Experts of a small language model: a softmax router.
Below are experts of layer 5 (counted from 0) of a mixture-of-experts language model. Rows are named router (the router's row for the expert), gate (a neuron's input weights, with its number), up (a neuron's input weights, with its number), down (a neuron's output weights, with its number) and show model dimensions 0-127. Each number is 200 + 40 x the weight over its row's rms, rounded and kept within 0 to 999.
After each expert's rows: a language model's description of what the expert responds to; "comes before" lists some tokens at least twice as common just after its tokens as in all text. This comes from a sample of Wikipedia text that the model never trained on. Tokens count by the router's weight.

# expert 25
router,253,132,201,133,206,216,248,236,174,161,174,143,264,166,170,143,177,206,233,269,252,103,163,186,180,140,143,148,225,267,129,195,204,178,199,223,176,188,246,217,222,220,163,176,154,195,225,235,222,201,159,206,154,158,229,263,214,241,257,214,260,229,137,228,248,214,260,134,237,175,226,230,266,218,164,249,188,161,148,190,168,202,218,163,123,200,244,234,228,182,201,175,198,184,219,238,126,196,180,106,219,226,205,213,182,177,164,254,260,242,170,189,160,202,202,163,226,270,257,131,233,221,255,259,206,217,153,208
gate0,131,262,168,160,231,175,158,165,206,227,196,249,173,140,227,201,243,262,194,166,171,193,229,194,194,105,204,203,217,207,173,183,253,199,199,200,328,200,205,218,147,177,215,247,312,179,171,177,224,203,212,181,155,137,280,192,217,234,258,167,194,200,106,162,213,183,219,202,205,216,267,169,195,248,237,236,234,202,245,203,184,206,236,206,250,254,222,262,186,126,205,282,211,137,286,272,149,178,231,156,143,166,189,149,185,232,186,166,205,224,188,280,205,230,217,262,230,230,218,190,199,205,187,195,153,227,162,248
up0,252,196,194,240,214,164,241,277,158,230,172,174,212,239,210,158,165,207,194,211,235,229,228,216,189,208,183,211,141,265,266,247,167,191,232,182,219,176,201,131,244,210,226,192,147,169,235,230,148,238,216,207,238,271,136,172,167,170,214,173,189,129,259,260,201,155,158,257,164,118,128,259,208,191,162,187,221,189,188,216,219,162,142,179,144,156,238,194,221,290,266,108,203,265,165,128,237,198,178,261,258,156,214,217,182,195,243,237,177,155,169,124,248,209,184,178,180,183,257,246,169,199,234,151,244,278,198,206
down0,149,226,135,242,299,201,187,217,208,244,256,209,189,173,203,159,232,183,220,229,268,234,214,250,151,195,277,166,294,210,179,194,172,174,229,200,169,189,140,221,188,182,181,271,225,208,133,200,252,166,202,241,170,263,180,208,174,182,201,159,116,239,199,229,141,232,143,170,197,256,158,253,200,156,186,188,211,132,282,155,152,243,225,217,209,289,221,182,143,222,180,275,193,190,228,217,146,149,220,224,179,162,244,154,203,207,201,167,163,199,253,220,207,142,245,291,188,203,158,205,274,191,265,214,240,248,227,180
gate1,169,180,271,202,250,216,294,250,164,211,208,233,237,184,206,241,181,212,159,199,195,209,210,167,214,174,130,215,197,251,228,141,173,183,158,168,236,162,207,201,222,294,280,285,191,217,156,202,199,264,158,221,216,255,142,232,203,222,227,188,183,187,275,230,143,191,230,147,260,156,129,210,178,185,195,197,209,174,137,191,195,205,130,258,224,218,236,143,171,164,191,190,193,162,142,223,221,248,156,163,178,188,195,169,199,183,282,240,335,134,243,174,240,240,266,171,127,204,175,171,198,208,226,217,184,270,207,219
up1,190,148,166,173,185,288,225,124,169,150,257,216,187,171,127,183,169,252,161,201,258,329,222,195,133,243,223,250,221,246,205,138,200,210,177,193,233,172,184,258,233,214,247,248,225,186,268,196,197,185,240,232,158,196,170,143,283,191,175,176,207,303,209,200,204,169,214,214,146,176,138,231,207,210,219,245,170,251,252,212,254,195,201,242,193,188,221,191,114,208,189,216,189,178,213,214,156,237,255,230,141,157,201,167,179,202,227,272,248,240,244,218,269,250,201,133,188,253,190,173,161,159,192,252,184,266,210,223
down1,167,196,221,234,236,178,230,185,253,244,246,262,244,252,240,200,103,145,173,90,190,175,237,266,191,230,208,139,191,240,197,223,256,222,218,182,237,240,172,214,134,147,192,165,162,192,217,220,222,148,196,192,150,122,234,145,234,161,169,177,144,259,217,169,230,226,130,163,186,114,205,252,179,176,208,133,209,165,230,274,184,163,158,258,219,179,187,124,168,267,214,252,175,233,148,223,260,214,205,143,174,249,134,190,222,163,163,198,175,185,250,160,187,222,168,212,223,204,174,249,178,234,167,187,240,248,200,261
What it handles: Table cell endings. Last pieces before a pipe in sports and results tables: name endings like -ć, position codes DF, MF, country codes USA, numbers.
comes before: "| ", "|", "(", "– ", "/ ", "K"

# expert 28
router,233,239,258,176,175,185,188,213,217,224,236,153,248,131,178,181,180,237,195,226,217,182,163,209,213,228,236,220,168,188,213,236,140,248,243,241,244,172,233,150,163,197,206,259,156,196,170,182,166,178,188,282,208,280,193,164,160,145,241,166,208,190,125,161,224,164,120,200,216,161,173,140,277,195,98,231,194,151,197,140,288,206,149,228,208,193,180,214,280,162,235,157,274,185,159,167,264,157,171,303,194,196,282,231,236,220,190,224,236,171,216,145,200,228,175,124,191,211,168,159,161,189,230,235,190,200,258,232
gate0,202,186,223,174,230,276,251,212,167,107,139,163,198,136,165,183,252,207,199,142,185,211,194,173,190,164,195,206,287,198,187,125,230,258,187,216,178,216,235,136,260,164,187,200,213,228,228,189,226,187,219,195,140,244,206,162,167,228,182,218,183,160,183,244,219,240,125,163,218,176,261,259,163,217,207,256,208,90,181,162,159,216,243,177,232,205,212,168,183,202,215,139,82,160,248,222,256,177,250,257,244,193,189,137,186,174,211,198,194,187,253,142,183,186,135,198,249,280,236,176,235,242,283,233,145,219,194,162
up0,275,211,214,196,237,248,166,178,244,133,232,197,228,215,161,236,202,159,191,245,274,235,182,219,201,261,201,253,153,227,272,196,241,182,147,165,191,181,199,129,235,197,142,162,162,138,184,179,169,170,160,197,188,145,252,173,286,189,128,279,187,255,206,180,217,140,219,209,206,200,129,187,197,165,277,197,133,291,222,202,213,203,158,212,135,237,194,175,220,226,150,176,196,211,246,133,186,141,182,175,240,160,258,238,183,179,181,179,218,180,194,217,123,221,188,180,266,161,228,207,211,272,196,272,193,160,297,218
down0,117,225,130,228,223,162,137,177,269,210,226,245,215,234,227,235,211,178,182,167,132,182,262,199,204,148,292,175,191,139,185,166,242,237,243,251,220,247,230,273,236,247,248,197,219,238,240,171,275,155,218,248,167,174,206,215,170,142,205,176,170,256,216,189,219,231,284,145,225,251,198,170,203,205,224,253,218,214,244,228,208,271,216,201,132,194,195,253,115,124,185,251,258,182,182,209,244,210,165,155,153,155,184,195,152,162,184,186,193,220,172,163,220,93,191,213,194,215,270,207,225,175,143,198,162,158,175,174
gate1,239,166,232,183,253,180,255,208,194,233,206,175,132,118,188,162,161,181,261,167,250,267,186,151,148,212,241,211,198,202,166,195,218,152,205,223,208,141,195,259,214,253,214,260,212,252,147,252,187,182,212,197,181,186,258,182,208,171,171,204,279,157,232,141,251,240,288,193,186,279,253,201,167,174,192,274,179,246,203,132,199,117,234,223,231,187,209,263,246,181,215,192,177,228,186,196,236,225,126,187,188,219,247,148,157,277,212,193,264,178,166,241,208,233,260,283,115,120,160,214,205,202,193,180,167,215,236,219
up1,185,218,290,196,197,202,186,236,194,182,235,227,193,250,202,183,266,211,246,234,186,182,287,220,143,133,257,190,168,191,189,199,154,74,148,202,202,141,150,176,190,168,219,141,303,211,71,167,218,148,236,180,184,198,191,114,246,151,159,203,185,199,183,216,237,229,192,164,216,228,198,128,188,159,219,190,195,268,213,252,209,227,245,197,205,198,255,159,239,277,228,161,218,182,208,132,162,239,203,152,180,139,213,226,177,276,256,178,193,196,162,186,223,230,203,225,192,199,220,154,150,215,200,275,247,202,167,183
down1,246,226,197,206,200,170,183,193,169,261,218,235,182,286,263,132,178,245,215,298,122,242,200,178,192,265,222,232,98,230,184,177,135,245,205,206,190,199,160,219,241,220,275,185,121,212,223,210,147,208,247,227,231,216,212,256,183,206,206,169,150,236,259,307,175,233,196,256,207,221,217,222,195,207,254,256,227,241,181,208,266,183,161,96,233,210,144,216,181,159,218,206,151,210,182,234,261,193,205,241,204,233,186,205,121,163,191,235,254,159,233,218,202,140,258,148,235,186,143,202,183,167,161,195,165,164,207,238
What it handles: Table pipes, field colons. Pipe separators between table cells and colons after infobox field names, e.g. National Party | 131, Current team:, Years:.
comes before: " ", "0 ", "1", "— ", "1 ", "0"

# expert 3
router,212,139,173,184,205,243,231,228,196,213,226,219,219,194,233,213,133,190,169,221,224,212,218,211,193,195,151,151,291,154,131,282,164,239,234,180,179,174,223,219,114,145,260,129,174,212,243,184,214,219,143,144,270,184,235,246,161,231,198,220,225,291,177,215,292,210,222,272,254,279,232,146,190,218,173,209,180,191,181,201,211,207,276,218,273,246,167,163,218,237,190,261,210,212,201,204,264,172,192,210,234,181,228,254,174,137,200,257,298,159,166,144,187,179,117,211,232,221,225,151,203,242,242,209,222,194,200,155
gate0,222,214,248,218,94,196,215,181,138,184,232,227,178,196,212,167,189,201,148,199,148,166,166,59,217,248,228,222,257,202,187,272,213,234,223,190,166,221,238,181,218,217,233,210,192,235,147,172,186,191,226,208,173,277,219,214,180,197,185,221,240,203,127,194,201,210,148,232,284,200,233,206,234,215,265,137,170,164,154,191,239,207,182,183,185,270,242,189,238,225,204,178,166,236,181,165,152,209,210,166,281,256,156,285,193,199,271,186,243,177,230,291,299,101,187,161,187,183,194,253,211,199,235,196,237,248,236,241
up0,188,198,209,225,255,204,214,237,225,232,214,171,201,226,199,139,198,203,196,144,165,212,174,331,179,180,201,218,200,300,222,217,230,198,192,106,194,224,233,178,175,233,243,216,217,237,224,181,263,216,215,176,176,37,158,182,179,272,163,240,163,139,216,256,251,184,192,155,130,220,179,144,177,193,191,278,198,193,174,215,160,136,235,282,235,145,155,180,225,166,228,183,241,189,189,184,226,291,255,220,164,254,149,179,197,168,233,234,166,198,150,155,162,236,196,178,189,188,129,180,209,188,211,169,207,192,159,177
down0,180,159,130,198,188,224,202,225,172,213,187,123,221,328,167,162,166,228,200,257,255,190,199,188,233,185,173,219,235,181,193,203,229,209,222,204,239,222,195,167,145,191,248,143,211,142,152,149,126,213,234,155,177,198,242,198,175,178,247,273,189,270,181,232,137,182,193,175,186,141,188,233,220,254,246,213,176,137,149,184,176,190,219,187,135,181,237,170,185,147,218,196,212,239,268,177,244,179,107,276,266,207,212,174,205,200,231,206,253,130,185,241,140,243,156,286,207,184,178,252,156,221,175,218,297,203,269,220
gate1,187,206,260,207,178,153,152,218,241,163,216,138,230,219,170,189,167,195,167,253,241,184,178,233,236,140,220,239,179,107,194,209,174,169,223,224,206,215,213,118,157,192,169,144,141,311,183,130,245,225,251,224,204,180,204,178,128,164,254,93,181,143,217,206,264,203,266,213,283,182,252,229,179,154,166,145,210,179,247,149,252,157,154,168,179,235,227,192,183,201,166,236,175,189,235,249,245,240,314,237,227,273,189,214,188,176,245,159,162,177,214,185,168,219,170,205,222,233,225,196,198,138,193,243,192,146,198,185
up1,213,187,212,186,189,267,184,222,241,197,263,199,210,215,203,251,263,226,146,246,251,158,232,199,232,254,144,207,237,127,218,130,130,264,244,229,164,163,177,178,186,241,161,139,184,240,261,90,236,241,206,239,223,220,203,215,119,203,182,184,170,183,194,216,232,181,223,132,235,165,197,197,132,211,181,160,170,189,251,105,282,105,173,234,235,223,225,206,210,201,188,265,178,250,281,247,220,191,241,168,159,209,191,160,187,273,232,133,206,229,229,165,203,169,142,218,253,206,209,161,216,179,202,239,211,171,258,224
down1,171,151,194,181,148,180,215,259,202,204,263,199,166,201,153,137,149,197,203,232,233,187,199,154,169,286,242,202,203,148,273,241,226,256,261,229,192,223,220,259,216,213,206,200,180,224,228,189,210,237,185,222,200,144,224,247,225,314,228,223,223,166,247,172,145,247,179,236,88,178,199,231,233,169,168,262,271,187,164,182,265,213,235,174,193,209,202,195,107,190,264,162,139,135,153,200,154,193,245,199,267,272,184,184,219,194,219,213,121,159,276,220,162,214,233,256,205,233,155,188,252,241,170,177,177,168,158,200
What it handles: Table cells and headings. Wikitable pipe separators, spaces and header cells like Team, Votes, Total, plus section markers such as == and === before Honours.
comes before: "| ", "|", " ", "0 ", "See ", "Votes "

# expert 4
router,128,234,224,146,268,208,221,175,184,207,196,276,258,166,239,193,183,202,157,215,199,192,145,221,185,221,198,178,165,255,247,214,159,184,214,184,211,234,233,207,213,148,238,196,168,182,302,192,224,198,245,124,223,149,233,251,236,267,294,232,186,222,179,287,189,261,169,185,205,147,217,160,179,262,170,234,100,179,208,161,203,305,262,203,244,257,202,152,162,174,133,185,263,240,225,184,262,205,231,148,169,209,216,243,143,211,170,192,248,221,191,162,156,214,216,168,216,127,150,219,173,211,173,154,173,189,143,219
gate0,232,108,165,88,229,151,173,237,167,197,226,162,198,151,231,222,236,268,207,156,195,150,191,176,159,120,143,285,192,246,192,221,195,231,260,169,218,180,215,203,130,277,232,167,183,192,205,155,153,195,280,236,136,202,182,160,246,190,199,198,216,142,137,153,202,170,206,212,134,203,145,196,267,165,202,170,211,212,231,209,164,230,160,215,236,180,254,227,218,218,228,147,212,169,181,190,178,260,126,193,241,193,280,225,232,247,246,172,154,299,243,190,190,218,176,153,252,228,186,181,222,160,206,214,150,168,161,245
up0,169,239,236,265,165,264,164,200,197,289,163,206,158,185,226,108,171,162,225,231,228,257,248,272,178,212,245,212,207,234,195,214,174,230,171,198,203,141,159,216,227,198,166,248,225,207,199,200,226,199,169,179,228,120,228,176,188,157,166,221,205,215,173,234,161,306,201,197,227,192,235,135,218,150,135,143,162,243,143,230,255,148,148,141,167,175,99,175,197,275,194,219,210,176,150,135,187,148,210,209,145,240,211,178,165,157,214,257,191,137,197,245,189,112,224,272,272,181,180,186,205,231,207,167,244,183,224,175
down0,184,141,172,225,241,155,247,160,246,231,169,172,222,321,191,238,228,269,202,216,263,185,189,210,213,199,121,172,275,272,175,141,263,201,253,188,171,309,177,239,195,171,205,199,209,188,164,176,201,227,186,288,170,239,183,190,223,138,154,178,196,200,285,248,168,219,228,172,262,166,204,184,288,180,283,225,235,206,189,177,144,254,197,238,192,134,240,178,202,231,205,219,247,150,191,176,242,288,155,233,157,187,211,203,213,180,241,233,152,217,267,196,230,180,151,229,205,180,203,171,183,243,212,166,230,253,224,219
gate1,139,242,211,203,190,154,126,232,153,204,239,215,269,172,248,287,225,243,184,181,203,215,183,205,217,195,223,231,172,176,260,232,194,224,169,189,210,197,248,199,230,151,115,210,177,170,85,148,268,205,173,231,221,248,234,227,144,169,152,212,222,222,244,93,207,247,158,218,169,231,197,239,219,173,149,184,191,214,141,228,214,253,231,227,149,199,224,239,227,159,161,197,255,206,216,223,228,158,271,237,169,145,195,205,180,225,166,192,230,260,139,217,195,176,155,196,225,156,214,205,336,215,227,189,256,178,190,102
up1,142,220,181,206,190,200,165,162,172,180,247,182,245,194,271,267,203,207,200,218,153,166,201,180,198,255,207,243,252,237,154,173,172,168,173,218,108,172,192,220,189,166,139,188,120,215,156,227,244,193,256,245,179,242,213,170,205,213,166,228,242,241,201,174,119,248,223,166,237,218,153,205,224,139,195,254,208,235,103,268,226,189,186,216,121,192,204,168,159,197,187,242,204,174,147,280,159,259,234,174,248,116,193,236,198,210,250,169,172,272,246,201,207,115,250,179,187,215,200,283,226,148,244,177,198,223,266,121
down1,177,200,196,187,222,168,176,295,262,194,158,136,139,142,205,174,178,214,258,164,223,209,170,244,131,202,132,239,206,189,270,222,229,201,166,198,182,159,168,192,218,226,189,206,227,149,220,234,177,210,210,181,150,186,133,198,236,230,125,209,148,193,282,260,192,246,271,244,174,217,225,273,285,230,157,221,211,191,203,222,168,154,264,158,175,224,231,217,209,269,203,222,107,195,227,170,145,162,157,188,219,152,173,176,228,288,182,151,123,219,167,284,225,263,228,188,230,185,210,140,164,185,196,244,258,213,163,226
What it handles: Slashes, apostrophes, joiners. Apostrophes, slashes in units, ampersands and name pieces like Mc or Los, e.g. mg/kg, m/s, 6'0, Chief, host.
comes before: "s ", "of ", "(", "S", "M", "Angel"

# expert 14
router,188,232,228,133,160,172,145,196,195,181,194,209,133,207,203,166,211,139,206,249,197,79,210,191,280,250,153,212,119,224,199,194,244,212,217,226,208,180,228,269,249,278,214,205,240,192,183,208,208,184,168,182,181,169,242,241,206,244,173,124,203,236,287,205,256,190,297,224,170,169,189,173,148,194,199,235,141,182,194,225,190,164,217,162,188,184,213,152,148,230,213,192,228,297,198,214,169,244,181,196,148,229,138,256,250,232,255,134,214,262,156,258,209,189,260,220,174,172,316,205,147,175,208,183,199,220,235,215
gate0,200,232,181,203,249,199,181,143,242,268,158,84,176,157,217,193,251,291,169,186,155,115,166,223,213,174,184,204,265,134,169,186,165,276,278,203,225,219,156,148,127,203,199,238,185,170,132,205,215,194,189,246,162,209,186,195,222,130,188,196,161,230,132,152,209,186,208,287,214,134,264,95,192,185,143,157,197,255,193,166,237,198,181,200,172,268,220,218,142,258,197,227,222,226,205,201,195,190,159,175,219,250,208,261,183,203,183,202,214,186,160,213,174,178,205,182,165,179,170,239,176,214,238,273,207,141,134,240
up0,162,176,109,254,305,210,136,159,165,205,146,176,177,206,185,155,202,137,222,223,209,145,255,170,277,213,170,196,196,205,178,147,185,144,181,215,104,234,193,178,191,248,215,245,231,205,153,227,191,240,229,237,144,276,154,241,201,151,229,181,231,250,194,283,171,167,154,171,172,192,219,210,164,241,178,174,232,263,293,205,160,298,150,196,173,153,226,199,222,250,118,176,158,226,167,146,247,214,188,203,171,199,175,167,173,166,178,172,218,169,115,185,177,167,214,192,193,221,270,192,235,160,224,226,192,134,196,182
down0,116,192,195,174,172,156,260,216,244,194,236,176,247,174,188,139,227,182,170,204,217,167,313,214,170,209,254,188,135,214,162,201,189,176,173,190,213,158,219,166,213,178,238,190,184,196,185,211,237,202,197,237,142,160,152,214,163,219,188,254,231,232,158,242,165,161,192,221,205,204,112,191,239,220,119,184,180,157,187,130,247,162,282,330,251,137,249,174,237,254,152,196,258,201,250,203,196,209,194,211,186,194,166,190,202,122,235,214,171,252,211,214,228,284,125,148,204,216,149,274,176,133,233,141,228,219,203,182
gate1,175,214,227,243,200,254,178,241,169,205,179,149,228,150,221,247,196,136,225,215,228,208,188,228,260,294,189,171,182,232,195,207,201,141,158,241,135,229,187,194,211,256,198,206,204,211,200,137,264,221,229,120,257,217,176,201,214,158,135,150,119,186,170,203,263,295,143,176,131,134,174,166,182,184,195,257,171,195,232,185,144,200,171,186,185,231,286,143,127,207,187,186,182,142,237,204,262,178,270,196,194,173,189,225,297,209,249,202,147,192,184,169,257,176,159,216,223,185,237,277,132,249,188,236,154,189,202,239
up1,221,210,202,201,222,185,155,237,220,166,221,197,153,272,195,281,216,232,178,171,251,210,210,194,252,207,171,220,130,150,167,212,240,188,116,174,249,217,259,174,189,239,176,138,204,176,191,163,201,182,170,178,234,183,197,204,113,193,131,193,203,213,171,211,190,233,210,99,148,199,152,226,157,258,208,213,173,195,118,214,255,201,227,236,202,217,241,214,135,143,213,194,205,222,275,204,225,221,205,181,249,256,245,163,257,205,135,200,156,208,238,150,144,133,217,192,193,97,247,340,259,212,238,218,260,219,208,211
down1,189,267,247,198,180,139,204,161,182,192,248,195,235,289,158,134,161,163,111,191,203,230,184,223,220,239,192,233,278,235,167,222,189,215,245,248,221,183,206,211,311,162,292,195,212,246,221,243,222,216,182,250,182,215,225,186,244,204,158,124,191,167,254,205,253,211,179,267,270,204,173,182,235,221,242,213,208,205,185,177,177,187,187,194,202,255,285,209,265,195,178,213,119,223,241,168,186,195,194,168,254,211,175,213,156,201,287,238,281,271,178,129,256,239,234,163,234,215,175,157,216,168,197,286,178,199,225,176
What it handles: Word endings before space. Final pieces and whole words ending before a space, often participles and nouns, such as developed, written, available, resour-ce, Afr-ica.
comes before: "and ", "in ", "to ", "by ", "of ", "("

# expert 19
router,203,311,180,301,241,212,218,190,199,119,168,185,175,140,245,159,215,228,151,219,161,201,148,132,252,222,187,147,216,291,225,155,158,150,222,188,155,200,159,185,209,266,214,258,118,206,191,233,211,232,192,263,211,140,239,231,200,110,175,173,188,209,285,149,227,237,196,228,232,239,214,215,192,143,140,235,212,182,151,194,226,188,229,214,161,165,168,182,192,165,160,188,162,222,207,255,197,253,215,202,238,260,152,218,178,176,202,178,182,211,192,169,209,220,73,139,211,180,152,127,189,179,163,157,196,165,189,208
gate0,250,218,210,218,191,155,205,189,223,178,264,250,158,271,210,174,180,227,194,214,158,159,150,159,214,163,158,244,147,222,233,251,262,180,120,221,287,281,200,268,220,255,216,154,192,205,102,246,189,174,170,222,264,183,117,186,142,131,238,162,157,209,153,214,208,254,222,186,213,252,165,213,207,209,213,148,124,173,183,164,165,205,209,146,179,197,154,186,175,220,240,224,207,261,266,318,286,181,228,183,212,227,225,114,163,209,217,144,238,217,210,170,164,150,170,211,238,171,195,184,178,176,197,172,199,186,206,211
up0,255,188,164,240,156,190,187,196,253,128,197,210,281,274,156,152,257,199,235,159,294,240,257,175,210,187,202,142,232,159,268,208,242,168,97,197,209,247,251,232,177,259,190,223,166,235,143,211,196,179,200,218,267,228,218,234,189,165,180,153,286,261,192,170,249,255,202,275,228,225,192,250,180,162,137,172,116,241,193,193,231,150,157,185,212,185,176,87,165,119,201,152,201,210,212,204,214,183,183,185,250,193,186,171,185,195,230,202,252,192,168,209,202,171,157,213,211,155,194,184,132,177,261,156,199,165,192,189
down0,157,176,269,237,166,174,191,209,196,175,222,196,195,356,245,215,281,185,165,174,227,286,204,198,205,193,277,129,185,157,276,172,213,266,201,195,163,203,223,142,217,137,212,207,202,193,204,214,207,134,181,183,234,268,150,198,228,200,152,156,280,225,158,191,161,178,133,211,211,189,177,219,101,193,271,201,157,203,225,163,177,194,161,203,204,211,135,162,289,258,159,213,269,185,181,216,229,185,181,228,212,142,215,189,179,199,208,276,226,204,224,125,243,159,186,227,212,173,243,186,179,213,191,202,242,257,178,151
gate1,233,214,250,176,241,161,219,183,188,191,184,299,162,200,152,175,235,214,128,180,219,128,172,219,216,111,208,197,303,269,206,100,217,215,190,143,179,221,197,224,80,210,136,255,148,266,180,188,165,292,175,180,131,173,200,203,246,191,202,190,187,215,151,198,269,283,242,164,216,139,162,201,185,210,152,242,182,167,256,117,185,218,112,202,183,146,203,214,225,183,136,196,193,214,161,269,211,189,229,187,217,250,183,199,244,200,201,202,179,187,155,189,200,198,155,181,177,180,191,157,189,161,185,217,159,224,176,181
up1,188,182,215,176,179,170,196,183,194,172,183,197,227,231,247,261,185,151,188,186,155,220,225,209,157,279,160,187,119,207,199,350,192,233,209,193,232,256,169,120,166,167,242,214,173,169,237,186,196,115,182,220,208,160,108,208,148,190,250,236,171,167,257,203,151,175,159,198,148,238,195,171,202,180,233,231,237,181,152,237,190,294,276,232,221,231,161,211,138,227,220,230,196,229,215,199,183,203,211,118,177,192,206,237,168,259,258,289,197,163,261,180,193,197,141,235,269,226,173,252,253,195,237,178,199,139,201,244
down1,283,189,183,139,247,210,165,212,209,159,240,131,210,208,203,139,142,196,220,231,181,211,248,262,227,229,198,230,190,227,143,152,193,166,227,167,163,230,209,203,133,216,174,141,210,208,182,145,177,277,251,265,243,290,264,221,219,203,153,227,196,195,168,226,264,202,229,249,156,128,251,197,262,221,240,186,236,237,253,185,249,233,139,212,196,208,195,137,223,184,168,199,211,155,157,228,254,174,184,231,134,269,186,181,241,287,192,192,171,259,185,156,138,135,247,212,267,201,228,209,249,279,191,181,177,167,141,192
What it handles: Of in infobox labels. The word of and label words in infobox fields and titles, such as Date of birth, Place of birth, Personal information.
comes before: "the ", "- ", "(", "by", "States", "career"

# expert 18
router,210,205,264,253,157,221,192,230,204,155,221,192,112,206,185,225,219,197,199,222,222,210,235,171,224,176,208,290,246,188,201,152,200,207,179,211,158,214,182,185,239,195,238,290,213,204,169,201,229,218,141,179,164,219,99,185,151,210,143,131,236,228,294,250,181,239,243,177,190,158,157,194,287,219,189,191,162,172,192,68,256,179,214,202,186,232,304,174,218,179,123,237,179,230,168,206,166,174,174,188,229,186,199,234,187,239,266,116,185,243,154,294,223,216,210,189,151,156,181,171,233,150,230,237,160,232,193,221
gate0,256,155,193,197,229,201,258,217,231,124,195,146,133,281,156,173,199,220,202,176,108,213,187,173,261,225,242,217,194,152,219,187,214,180,183,205,202,235,151,224,132,231,194,239,190,156,193,147,183,127,211,144,212,171,214,157,217,117,129,243,180,182,204,174,266,223,186,178,231,223,235,217,204,194,206,233,162,185,217,178,244,255,213,244,190,243,188,205,210,207,217,186,232,250,216,175,100,188,177,157,225,288,196,184,122,252,189,160,166,215,217,211,191,254,247,179,186,304,122,214,274,273,191,206,115,126,186,215
up0,213,170,209,280,213,178,142,206,253,201,149,260,145,203,237,274,286,178,222,194,194,138,150,200,163,187,143,279,220,180,202,148,225,225,207,227,120,251,176,157,181,153,145,238,224,245,135,238,209,167,190,275,123,258,198,191,241,233,209,183,195,136,240,218,222,283,215,246,139,118,200,222,254,198,209,190,213,167,174,237,178,152,196,144,193,216,236,224,243,140,179,229,258,191,253,219,210,207,138,193,179,215,192,219,210,212,225,218,213,108,239,167,302,181,227,229,196,181,205,162,209,208,278,210,219,207,167,253
down0,148,195,134,181,196,209,236,224,247,216,188,147,172,157,184,268,153,121,225,123,148,209,258,229,191,186,166,205,180,184,240,206,169,110,120,206,208,122,198,220,278,244,213,182,222,200,236,104,222,240,243,220,263,174,241,254,212,207,227,163,229,272,185,219,164,203,223,108,213,149,203,164,146,183,208,216,307,190,163,234,116,178,203,199,162,190,213,222,177,185,174,190,252,235,237,225,229,166,242,207,197,169,150,246,214,205,232,251,209,177,168,129,167,214,194,115,142,212,187,160,149,149,240,221,184,241,195,180
gate1,211,186,186,208,179,223,215,207,172,110,219,223,133,154,244,248,207,191,243,242,144,176,248,157,254,97,222,326,144,144,255,127,174,192,200,202,186,166,207,214,206,233,128,190,283,207,187,201,211,191,185,221,237,242,146,164,178,113,190,172,141,239,227,240,180,184,258,231,193,202,149,236,257,164,226,153,224,116,248,156,202,210,175,183,204,170,211,178,251,198,213,188,203,254,197,213,199,165,127,141,194,174,179,222,199,242,259,158,276,203,176,236,278,180,247,204,202,165,175,159,150,208,182,203,176,265,202,252
up1,238,166,201,290,199,215,196,234,164,100,237,226,221,182,268,209,225,164,217,244,165,198,264,184,281,144,207,307,191,184,256,139,140,224,145,210,205,186,256,212,295,265,110,232,267,229,164,229,181,224,179,229,219,229,181,186,134,139,182,210,180,213,207,207,208,218,237,203,213,208,161,183,229,184,153,173,245,171,248,187,243,206,205,240,201,186,188,176,225,159,240,258,187,246,194,278,138,173,133,195,177,117,153,229,214,212,248,230,241,248,186,242,255,183,280,185,203,182,183,185,141,205,206,198,163,244,220,238
down1,111,207,162,165,183,179,184,169,257,224,165,188,249,212,185,254,189,261,151,189,241,214,176,291,139,196,207,154,210,318,141,240,203,155,166,227,165,231,227,219,157,193,292,164,171,130,183,109,202,246,261,212,138,194,244,201,233,256,158,188,189,192,199,232,105,193,189,253,187,194,235,140,205,190,95,194,195,179,148,123,184,132,202,186,179,195,194,200,186,232,155,248,186,155,255,157,210,212,220,186,188,264,225,163,233,190,186,230,168,155,225,171,169,247,155,227,206,240,232,235,258,196,172,222,191,202,181,249
What it handles: Prepositions and verb endings. Prepositions like in, with, for, after, and verb-final pieces in narrative prose, such as submit, recruit, proposed, wrote.
comes before: "the ", "a ", "his ", "to ", "their ", "that "